From a checkpoint of a small mixture-of-experts model trained on Wikipedia: 241M parameters, 2078M tokens.
Below are experts of layer 9 (counted from 0) of a mixture-of-experts language model. Rows are named up (a neuron's input weights, with its number), down (a neuron's output weights, with its number) and show model dimensions 0-55. Each number is 128 + 32 x the weight over its row's rms, rounded and kept within 0 to 255.
Before each expert's rows: a language model's description of what the expert responds to. This comes from a sample of Wikipedia text that the model never trained on.

# expert 9
What it handles: Short function words and joiners inside names, tables and phrases, such as at, and, &, de, la, von, and table bars.
up0 [ 73 135 115 120 140 122 137 141  97 104  82 129 128 112 122 118  57 121 148 130 103 138 198 135 121 180 159 122 196 128  97 119 156 166 172 130 201 165 161 105 129 195  69 107 141 139 112  74 193 130 132 157 118 160 106  67]
down0 [117 115 113  99 175  98 123 140 112 115 131 122 125 131 126 148 166 126 108 112 172 171 173 142  91 137 102 162  80  92 169 178 160  97 118 163 105 112 105 152 114 135  91 148 181 194 104 156 142 161 113 121  97 176 119 136]
up1 [147 141 144 115 159  98 133 111  61 197 144 138  79 122 151  99  77 133 125 180 111  80 145 138 145 193 168 141 192 110 135 129 142 178 115 132 209 173 111 158 125  86 140 135 128 142 137 175 122 108 176  99  98 149 111 100]
down1 [117  81 169 125 129 136 159 104  94 136 143  96 133 156  63 150 117 119 143 141 128 108 103  93 179 131 150 133 162 138 108 157 170 102 163 110 136 173  94 103 105 197 125  48 116 136 114  75  77 155 158 146 159 127  79 121]

# expert 6
What it handles: Prepositions and linking words like of, from, by, including, plus pipe separators and year digits in filmography and discography tables.
up0 [138 163 103 125 169 130 135 168  83 106 130  63 117 151  61 132 109 155 104 120  85 155 202  83 141 153 133 143 119  54 116  80 177  96 143 164 152 126 130 133 130 110  60 103 127 198  81 109 137  68 104 103  90  99 121  94]
down0 [137  88 167  99  72 135 177 138 184 124 108 172  52 199 198 216 106 119 145 119 106 139 137 170 139 159 183 128 126 115 154 157 133 143 147 121 142 129 139 115 178 128 136 116 134  96  98 124 147 149 162 125  64 152 190 173]
up1 [ 89 151 112 212 142  62 122 138 159  96  96 100 109 142 153 190 128 142 207  64 124 131 128 188 133 160 178 140 142 140 116 140 132 108 140 177 153 136  99 115 110 121 154 171 145 113 130 141  70  79 143 131 135 125 130 144]
down1 [170  94 140 187 128 142  90 144 100 161 122 150  76  85 104 118 131 171  88 186 171 110 136  77 129 131  87 106  90  94 132  79 148 109 176  89 174 155 104 138 109 136 173  76 148 113 157 104 144  75 117 139 106 181 119  94]

# expert 1
What it handles: Middle or end pieces of foreign place and personal names after a capital start, such as oor in Kalgoorlie, sted in Stansted, ian.
up0 [117 129  98 113 170 129 120 177 122 162 106  90 134 113 140 137  74 119 112 103 112  70 141 117 104 101 146  46 181  79  48  54  78 145 135 179 128 191 153 102 134 135 161 164 104 158 178 175 175 102 131 135 158 136 141 147]
down0 [148 165 103 123 128 176 108  65 157 135  86 103 173 139 105  90 147 155  79 123 162  47 114 124 107 130 117  53 145  91 159 136 181  98 114 209 138 137 181 128 134 200 210 134 119 158 156 116 122 126 159 128 113 122 144 141]
up1 [126 157 178 108 121 109 122 141 143 119 176 171 136 169 104 129 147  82 133 116 171 120 195 105  91 137 109 143 133 109 170 115 143 128 114 135 145 172  86 116 178  99  91 160  76 174 154 147 111  49  88 104 169 161 101 125]
down1 [ 90 101 158 133 137  86 121 170  98  90 149 127 154 146  60 130 153 131 119  98 195  79 129 168 166 137 177 107 149 148 205 146 107 147  87 138 108 122 146  99 139 142 117 163  78 200 110  91  84  67  91 119 127 143  98 109]

# expert 13
What it handles: Abbreviations, country and team codes and year prefixes in sports and listings, such as JPN, ENG, SK, BTS, and the 202 in 2022.
up0 [153 156 170  88 148 114 133 130  87 142 140 115 188 134 156  72 136  73  88 149 167 168 140 159 152 128 110 160 138  49  93 130 153 128 113  99 173 100 111 132 182  83 176 125 115 166 104 101 108 111 130 175  84 163 111 131]
down0 [167 151  69 124 151  73 113  76 111 142 116  70 125  93 154 124 132 155 132 126 147 135 140  58  77 175  92 139 119  96  92 141 126 111 129 164 111 131 124 104 154 132 134 132 115 144 128 129 161 118 167 113 131  86 123 156]
up1 [149 130  86 113 141 140  92 130 144 170  98 112 136 137 143 107 133 120 120 119 185  47 147 163 174  80 217 124 116 175 152 116 138 122  99 143 199 149  95  64 150  79 156 133 163 129 120 127 100  70 227 138 165 128 156 139]
down1 [154  14 110 103 137 194 124 138 140 134   9 111 112 181  83 204 158 139 114  61 104 164 124 141 138 128 115 125 112 144 163 148  98 129 177 131 128 116 119  75 110 152 175  56 139 177 162 106  47 174 108 194 131 126 131  74]

# expert 12
What it handles: Commas, semicolons, closing parentheses and quote-comma combinations that end list items, clauses and table cells, as in "Tom Ford," and "),".
up0 [148 154 135 167 127  79 123 147  82 150 112 156  85  38 116  72 133 126 133 168 145  95 156 175 114  77 142  88  81 174 136  88 113 142 108 149 118 143 181  72 195 156 147 139 159 137 114 191 111 135 106 106 100 122  92 101]
down0 [129  94 217 114  93 109 183  63 164 145  96 171 160 147 113  92 112 139 186 115 134 119 145 144 137 101 140 126 151  82 136 208 130  84 137 101  95 123 145 157  89 124 104 140 153 109 141  65 109 163  79 135 156 151 147 128]
up1 [104 153 101  75 152 100 179  81 126 173 158 143 116 118  63 133 141 138 233 112 143  83  82 143 145 124 163 210 145  90 150 115 105 138 176 136 147 104 109 149 195 112 161 105 151 114 154 146 105 136 141  82 132  97  93 158]
down1 [115  98 182  65  20 197 122 147 147 100 125 155 167  72  89 152 133 140 153 174 120  78 112 140 131 117 148  83 140 188 125  39 106 160  97 146 177 108 107 158  73 104 105 149 104  91 177 100 173 165 146 168 127 111  85 115]

# expert 3
What it handles: First word or first piece of a proper name, mostly given names and place names after of, commas or table bars, such as Steve, Sir, San.
up0 [126 115 109 108 206 126 155  75 138 143 199 130 184  86  92 111  97 131 127  51 159 141  99 150 109 188 125 108 142 145 100  59 167 169  79 119  96 142 124 118  59 177 146 118 121 117  94 156  88 102 141 149  81  97 116 122]
down0 [152 123 166  60  78 134 142 101  96  88  84 142 116 207 130 120 134 135 126 179 111 106 163 110 176 108 159 175  59 123 126 172 101  88 187 142 145 131 109 125 181  71 123  94 145 106 164  98 176 128 124  89 139 210 144 144]
up1 [108 151 136 108 145 144 128 185 146 131 120 110 138 126 151  99 107  90 145 147 106 164 113 152 135 104 111 150 152 116  98  91  63 169 176  73 136 191  82  62 126 165 103 107 158  97 194  99 106  83 159 150 148 195 150  98]
down1 [141 143 136 127 120 146 137 228 136  99 112 126 137 123 128 131 110  66 147  77 128 132 134 156 133  96 170 119 162 119 132 126 144 188 111 101  78 168 110  95 124 138  90 134 154 177 137 105 119 149 114 156 145 121  92 129]

# expert 0
What it handles: Final digits of years and dates, especially birth dates in infoboxes, plus units and word endings such as °W, kg, fps, century.
up0 [ 95 132 149 165 163 124 140  84 104 118 148 133 103  82 158 105 139  81 119 128 105 188 179 114 109  83 136 166 150  97 121 134 102 105 130  87 127 129  67  67 140 159 125 124 145 108 113 158 148 102  98 153 138 175 110 128]
down0 [144  92 113 134  90 154 154 156 125 138 129 144 156 107 114 154  93 157 102 188  94 119 159 137 152 129 140 169 137  80 177 178 114 118  61 141 151 131 139 110 163  79 118  58 150 182 168  79  52 187 154  75 203 172 192 101]
up1 [145 111  74 184 126 105 145 156 151 221 170 105 113 185 113 127  90  95 101 128  72 128 154 226 194  81 115 128 186  96 120 138 138 186 114  95 101 142 105 161 186 132 124 123 120 121 167 121 129 141 158 156 121 125 155  98]
down1 [134  58 141 141  55 147 147 193 141 128  89 164 103 109 116 192 147 161 156 145 126 114 128 159  79 123 160 164  66 196 146 145 138  94 115 122  87 164 139  95  86 148 122  71  99 113  90  92 172  88 146  74  73 130 143  47]

# expert 7
What it handles: Main verbs of a clause, mostly past tense after a subject or was, in narrative prose, such as made, became, won, released.
up0 [126 138 120 119 122 126  74 104 105  92 134 136 148 108 105 141 138 103 131 193 143 113 116 123 105 186 180 113 176 196 128 131 183 125 160 120 139 138 167 145  59 123 121 114 151 177  97 127  57 126 103  90 127 161 122 150]
down0 [163 122 182 186 139 135 133 177 118  79 154 127 106 160  94 126 156 118 160  50 177 172  96 160 117 117 107 161 127 201 119 148 124 147 123 145 187 108  81 148 148  81 145  93 149 125 184 144 118  91  36 202  99 104 107 130]
up1 [150 148  67 115 145  76 140 140 134 114 160 124 129 176 122 152 129 163  99 113  67 119 178 140  91  78 105 151 200 113 125 154 118 135  94  99 142 132 103 120  76 135 147 120 138 126 160 160 159 131 114 122  73 125 132 172]
down1 [165  84 100 145 121 139 172 128 158 141 170 145 111 109 112 155 212 131 157 112 114 122  96 138 180  98  99 126 139 141 184 199 176 131 107 132  81 139 140 145 138 176 137  53 168  91 157 177 139 137 123 155 101 126 174 169]

# expert 4
What it handles: Common nouns right after the or a, often subjects or topics, such as film, city, album, study, decision, policy.
up0 [ 57 141 158  76 168  92 148 118 107 121 155 131 134 125 156 139 125 119 165 176  72 141  99 136 121 118 149 129 130 153 137 122 105  67 131  80 151  97 136  91 103 137  94 132 127 111 169 160 172 137 145 136 148 125  84 166]
down0 [119 115 141 157 128 154 168 146 139 110  99  75 117 157 105 127 172 138  84 195  83 106 109 143 146 146 196 169  76 112 107 178 146  57 141  86 129 166 121 147 158 171 146 172  82 173 156 129 102 139 111 118 115 106 159  63]
up1 [163 150 139 120 160  99 125  95 160 202 165 113 149  89 105 107  89 150 108 138 125 143 137 125 119 141 154 112  95  63  79 149 120 120 125 129 151  86 130 116 121 125 188 169 141 143 148  86  87 153 119 180  62 175  99  64]
down1 [ 94 116 116 170  95 118 118 162 160 181 188 107 141 141 161 179 108 145 140 197 119 122 142 178 173  65 112 187 166 105 181  85 142 146 100 102 163  62 129 167 113 123 200 117 104 161 116 110 129 121 111  99 137 155 122 128]

# expert 11
What it handles: Subject and object pronouns in biographical narrative, such as he, she, they, him, plus line breaks ending infobox and list entries.
up0 [ 54 152 142  75 170  27 120  87 120 133 116 171 154 135 137 115 136 137 165 138 123 140 116 187 131  98 107 164  92 161 143 150 157 226 110 135 140 146 127 154 154 124  69 140 138 120 128 164 125 122 162  98 165 158  50 152]
down0 [ 81  52 151 111 123 155 126  77 144 129 101 177 160 134  90 192 116 155 185 156 128 138 113 141 141 157 191 118 169 154 181 150 141 125 134 152 115 132 158 140 162  59  94 183 110 179 107 168 134 126 141 101 128 135 127 183]
up1 [101 142 159 130 117 104 149 183 118 193 123  97 138 110 127 158  89  99 109 127  86 127 105  82 183 208 189  86  85  73 167 119 148  98 125  92 160 202 156 139 143  87 213 118 141 104  95 137 162 168 107  78 154 136 114 135]
down1 [211 156 178 127 127 171 193  98  95  98  68 159 146 186  91 126 156 129 154 148 124  77  63 121 121 106 111 148 150  74 218  52 156  68 143 126  98 132 124  68 123 165  80  41 162 169 124 115 159 139 133 134 138 112 156  68]